config.yaml
num_hidden_layers: 11
hidden_act: "swiglu"
router_score: "softmax"
balance_bias: true
init_std_router: 0.0303
vocab_size: 8192
norm: "rmsnorm"
norm_eps: 1e-05
optimizer: "adamw"
learning_rate: 0.00182
beta1: 0.95
beta2: 0.95
batch_tokens: 65536
max_seq_len: 512
max_steps: 4934
Below are experts of layer 4 (counted from 0) of a mixture-of-experts language model. Rows are named router (the router's row for the expert), gate (a neuron's input weights, with its number), up (a neuron's input weights, with its number) and show model dimensions 0-191. Each number is 128 + 32 x the weight over its row's rms, rounded and kept within 0 to 255.
Before each expert's rows: a language model's description of what the expert responds to. This comes from a sample of Wikipedia text that the model never trained on.

# expert 46
What it handles: First letter or piece of a word opening a paragraph after a section heading or line break, such as T in Troubadour, Gracie.
router [ 81 141 158 127 140 178 133  93 172 107 170 149 224 138  92 198 119 154 145 172 137 125 138 188 128 142 119  96 163 105  70 210 139 119 175  94 134 127 145 137  97 129 118 137 151 117  95 113  81 171 123 122  65 163  99 189 107 172 144 147 177 137 104 165  85 143 109 124 129 172 106 161 147  72 146  82  81 112 109 100 109 149 137 119 135 174 130  95 173  81 101 142 212 133  88 170 117  67  99 132 193 161  72  88 116 150 112 108  90 165 169 144 132  92  95 109 131 143 153 107 139 104 155 138 132 133 105 148 155 172  97 173 129 144 168 102 110 195 117 105 163 176 125 140  97 175 138  98 135  80 169  81 125 127  85 115 168  89 118 155 161 117 159 134 136 138 110 183 119  84 154 109  92 160 103 122 109 131 140 140 130  85 137 118 106 130  76 170 151 170 165 168]
gate3 [123 110 116 166 101  89 189 170  78 123 171 132 190 100  73 103 114 134  88  93 156  71 113 170  93 118  88 131 171 107 154 138 227 135 121 126  66  94 127 110 135 141 142  75 105 134 166  86 148 124  95 134  68  98 140  92 139 154 144 139 146 133  85  92  83 119 105 147 104  95  79 101 152 145 188  93 151 140 122 132 110 135 146 133 144 203 121  97 156  91 111 154 147 164 134 154 134 138 139 163 178 122  71 124 126 122  86 140 163 144  62 106  55 145 133 123 155 162 132 130 203 163 116 101 110 132 178 159  99 135 124 169 111  94 160 116 165 123 173 169 138 138 165 155 135 103 115 128 158 161 151 133 136 109 132 152 126  90  65 104 152 173 138  79 178 109  91 142  69 166 137 115 137  95 114 103 128 170 145 155 127 173  11  91 156 102 129 144 150 138  99 146]
up3 [114 172 164 127 128 151 139 135 203  90 116 167 159 119  68 104 106 149 156 134 162 123 100 142 121 142 125 150 110 128 118 139 137 151 135 146 142 118  87 112 117 174 185 110 107 129 145 115  88 130 154 116 148 105  80  43 181 192 155 131 105 129 145  50  70 127  99 136 144 120 113  70 107 155 127 155 139 101 124  85 115 140 132 146 128 156 123  90 139 124 128 150 177  67 131  85  93  79 146 187 193 119  98  97 124 152 142 158 136 132  69 101  80 123 134 141 114 117 154 173 173 102  52 119 149 147 135 143 149 131 139 165 133 160  98 131 130 148 159 130 114 167 159  87  85 160  59 104 124 164 198 172 157  63 109 156 128 106 123 103 150 163 104 116 150 102  63 182  58 157 144 119 109 135 164 103 111 115 100 181 113 181  62 121  94  73  51 104 102 164 106 136]
gate4 [159 143 132 142 137 127 147 124  78 110 172 178 121 161 121 100 131  95 153 100 134 113 138 147 149 140 166 117  85  74 136  88 141 157  82 155 113 133 149 136 146  90 145 109 162 121 155  84  99 157 109  85 152 130 129 198 148 215 116 136  85  97 131  47 172 137 123  90 123  84  90  25 175 155  37 166  79 138 136 134  95  76 146 134 125 159 120  88 176 109 119  73 107 156 119  85 136 134 106 156  97 153 124 104 108  83 110 148  93 116 115 128 152  81  82 153  92 108  67 117  75  60 156  82 148 130 104  79 121 144 133 156 110 190 107 119  89 145 116 101 115 120 155  99 172  40 141  73 176 128 155 126 125  79 163 142 105  93 101 159 142 123 115  88 139 139 165 121 145 133 161  96 137 118 133 148 111 113  63 122 118 154 135 118  81  90 179 104  90 137 110 121]
up4 [ 87 132 187 152 143  85 150 137 172 112 108 109 105 101  96 127  91 117 143 143 145 106 148 144 111 129 145 132 168 109 193 164 116 141 131 148 169  72  36 137  94 147 113 145  88 114 123 162 119 117 140 113  65 143 130 105 132 111  34 108 129 132 111 162 106  97  67 145 156  86 111 142  71 142 137  99 110 148  81 144 122 155 139 191  95 143  96 111  74 184 112  98 116 120 132 152  97 114 114 104 106 106 176 163 111 175 156  99 118 134 105 204  73  85 104 137 178 121  37 166 164 153 148 111 105 112 163 130  60 154 102 107 141 103 139 173 153 146  71 144 144 141 120 138 153 138  72 129 105 104 144 159 133 149 130 115 195 102 164  83 143 108 142 152  57 168  94 123 144 152  68 146  95 109 104  75 161 147 120 123 148 141  96 126 148 109 157 207 156  80  81 153]

# expert 43
What it handles: Opening parentheses before years, numbers or party codes, and the pronouns he, He, his, including word starts like he(nce), His(panic).
router [ 83 129 166 159 137 150 108 187 125 194 133 139 124 120 100 180 110  52 127 134  94 101 167 149 124 129 141 129 103 160 113 125  75 101 143  99  85  96 124  73 158 166 103 155 119 128 159 129  78  80  52 156 144 163  84 142 131 169 110 115 105 172 147 113  87  94  87 101 149 129 176 125 134 119  96 129 129 135 145 146 134 135 148 171  70 115 104  89  84 154 109 133 148 146 144  59 156 105 112  92 117 147 126 137 152 140 152 121  96 108  72  58 121 168  98 145 153 109 123 105 108 106 127  81  96 129 130  94 144 172 163 182 106 121  81 130 109  82  88 101 124 128 114 127 149 175 106  64 110 161 156  95 130 159  66 122 142 106 162  98 141 181 158  97  48 162 141 124 112 151 132 158 137 182 163 165 189 126  75  79 124 126  65 174 164 123 198 123 149  83  79  66]
gate3 [117 113 113 130 155 145 166  47 139 132 140 143 117 111 207 132 205 126 151 111 144  99  84 148  74  96 115 129 122 117 116  92 138 140 138 137 124 148 131 136  98 118 129  83 151  73 169 148 114 131 136  84 112 165 124 142  71  60  69 148 113 164 157 144 105 161  71 133 139 128 139  84 128 164 164 147  63 125 140  87 136 131 136  95 167 130 131  99 109 135 181 129 165  35  68 134 122 114 155 148 109  95  91 117 141 180  79  64  71 109 152 202 141 166 174 144 162  80 207 121 102 157 127  73 115 167 151 133 144 100 128 159  66  95 149 148  92 141 144 136 118 149  91 108 115 125 156 140  77 111 130 121  83 160 202 122 155 123 143 140 116 165  93 109  94  71 185 150 132 111 154 122 108 165  89  77 135 156 200 156 126 122 150 112 123 167 130 146 111 131  89 150]
up3 [108 124 133 117 111  80  95 170 124 141 168 140 128  71 127 123  84 127 104 127 136 162  58 165 153 147 137 163 155 114 104 167 176 156  99 135 117 108 121 164  84 144 158 139 154 144 146 188  96 102 188 110 123  86  65  79 140 206 117 232 154  98 128  99 156 104  44 184 147  97 140 154  93 150 175 142 116 202 127 186 147 159 154  68 135 135 117 129 163 154 126 115 128 146  80  95 131 128  92 134 183 150 149 118 113 149 121  95  97  60 151  76 146 132  61 152  88 129 119 115 147 131 128 131 119 103 173 133 151 138 119 130 167 116 115 176 184 118 137 216 159  72 173 111 138 135 134 173 143 166 115 117 114 165 129  95 171 144 154 108 205 119 129 133  93  67 113 106 125 141 139 148 104 113 129 126 112 115 154 120 102 177  90 137 131  87 103 165 167 151 140  97]
gate4 [175 104 134 158 169 155 129  98  94 162 142 128  80 148 173 111 170 103  71 164 133  93 106 174 115 150 165 132 125 129 128 134 155 198 120 105  79 119  81 131 178 102  89  76 124 121  93  95 120 129 138  99 153  90 142 126 121 147 114 142  72 109 114  92 134 139 161 178 126 216 159  66 148 173 118 182 158 147 144 196 111 145 136  91  84 129 147 181 120 115  50  32 113  49 121 125 119 122 159 107  88  74 144 134 111 143 143 102  98 143 135 155 194 156 149 122 124  84 110 142  81 135 134 117 114 152 171 154 107 140 135  84 152  91 117  74  73 156 137 129  89 126 128  65 122 179 144 112 138 116  94 141 127 140 162 111 145  68  98 177 102 120 138 169 137 124 162  78 181 103 141 205 118 139 100 100 144 146 173 124  99 131 161 121 147 187 101 117 142 143 110 102]
up4 [124 134 106 119  87 114 110 125 122 138 120 108 127 136 160 149  49  95 141 128 150 184 119 138  40 108 140 172 129 133  96  85 122  72  49 213 136 100 175 127 129 144 161 125  96 130 167 149 134 168 147 133 107  91 134 138 119 135 170 145 141 150  99 123 116 168 108 150 128  87 105 127 121 143 104 163 132  99 119 141  96 155 129 227 166 104 141 125 206  58 127 161 153 143 125 116  99 147  64 128 158 105 123 178 157 106  88 110  96 137  98 113  50 111 131 100 151 169 165 136 150  75 121 124 186 160  51 148 110  96 141 161 145 128 175 115 159 126 120 147 148 140 102 167 156 144  87 147 178 123 137 146 173  97  92  84 140 112 201 136 119 158  98  75 126  83 109 153 163 111 120 149 128 124 111 128 122 179 105 159 169 139  57 102  70 144 178 113 139 155 121  56]

# expert 9
What it handles: Function words that open a following clause or quotation, such as so that, added that, have, opening quote marks, dashes in date ranges, per cent.
router [132 153 139 118 146 164 155 117 169 130 143  97  74 117 105 130 163 139  90 175 190 188 114 105 145 145 157 232 137 142 111  91 136  44 134 176  77  90 182 132 113 166 152 167 190 140 132 139 141 127  81 165 105 178 149 115 145 135 113 106 134  84 140 108 120 141  93 139 134  79 143 124 156 177 121 112 188 147  84 131 184 146 144 202  93 182 113 147 122 169  95 114  90 147 137 147 146 119 136 119 144 154  74 100 134  77 176 140 124 143 101 129 100  83 144 106 166 125 178 137 165  90 106  99  82 111 182  90 172 174  73 168 149 159 141 139 122 123 110 175 113 143 139  66 153 151 109 162 125 171  98 182 143 151 127 201 107 135 105 108 134 180 152 134  73 100 119 123 102 115 104 128 116 105  65 181 123 143 143  82  96 191 139 145 148 153 121 159 169 123 122 153]
gate3 [101  80 121 123 157 133 139 142 117 143 187 122 153  80 125 177 111 161 103 160 104 120 134 115  94 156 135 130 128 110 128 107  71 142 111 109  55 137 112 144 185 100 125 133  94 105 121 127 112  95 154 186 108 126 103  83 144 141 141 163  98 183 142 182 105 128 130 136  39 123 126 130 135 127  99 206 103 137  82 129 122 132 190 131 144  90  59  51 175 132 118 178 174 166  90 126 118 102 118 172 122 205 154 158 114 113  78 139 115 136 190 121 138 137 105 135 137 112  84 152 128  81 116 217 146 105 103  94 129 154  86 160 185 190 113 134 159 129 197 112 129 171 128 132 103 123 106  98 213 118 139 108  92 110 150 123 148 104 125  83 136  48 135 102 123 124 127 151  93 154 145  81  89 141 166 170 138 148 103 139 128 143 119 141 148  83 100 153  61 106 189 132]
up3 [161 126 141 112 138 129 108 145 188 173  45 159 120 129 154 113 134 108  98 171 136 176  90 114 170  93 109 133 125 131  41 110  85  98  75 147 156 165 146 105 146 111 137 131 126 104 108 138 134  58 146 116  65 156 104 134 159 158 127  74  98 143 107 126 106 110 147 100 115 141 126 124 135 164 108 150  96 127 165 180 103 124 114 140 234  74  80 144 147 138  91 120 154  80 119 161 117 126  92 126 163 124 105 129 139 106  77 149  69 144 109 133 109 160 119 168 118  96 119 149 174 112 107 138  71 112 137 110 178  94 118 139 129 118 125 145 110 150 102 160 111  86 207 136 131 140 149 155 139 126  48  38 115 134 138 176 137 161  97 117  95  71 145  89 107  87 131 178  88 106 113 162 176 115 118 160 126 142 108 151 143 121 130  82 156 130 111  68  53  99  52  68]
gate4 [136 151 106  99 120 179 115 116  90  93 125 138 107 112 111 152  98 139 144 160 163 117 231 174 107 101 172 118  88 150 141 100 174 146 112  85 158  84 103 191 122  80 146 120  88 127 143 134 191 130 106  63 134 107 184 122 105  99  91 101 130  96 162  98  80 177 124 119  84 117 141  89 139 161 162  98 116 120 180  99 146  72  86 145 126 166 108  74 151 142 197 135 126 106 128 137 142 122 125 117  46  80 128  92 184 179 145 137 159  71 154 140 180  97 163 107 113 132 129  69 139  98 157 160 141 130  90 174 119 125  74 129 118 139  97  92 137 187 106 153 124 143 135 144 123 113  95 141 115  87 146  85 123 110 189  94 139 140 108 141 131 127 115 178 224 102 176 170 134 162 139 140 129 137 195  96  99 134 147  90 156 131 121 144 165  96 144 181  78 120 166 112]
up4 [ 77  63 104 150  92 133 118 139 147 181 115 130 127 124  87  91 148  77 109  64 117  90  92 123 134  98 107 113 141 144  88 126  91 147 251 153 153 192 127  82 158 168  95 104 185 158 128 163 104 141 155 195 129 104 103 166 159 137 128 120  84 127 129 177 134 116 170 113 138 203 192 137 146  87 131 152 104 147 107 209  97 167  91 116 168  85  87  76 109 117 105 140 101 146 181 112 125 133  99 100 135 136 185 139 101 114 164  86 130 164 127 128  83 178 113 151 144  97 133 182  96 190 113 107 147 102 159 139 113 157 158  95 138 118 138 154  89  91 110 127 152 157 180  88 148  79 137  76 124 156 123 163 111 148  64 140 125 134 107 108 174 136 135 123  89 143 119 113 153 138 110 138 188 157 141 144  86 122 124 129  61  82 125 148 108 134  99  67 127 130  95 142]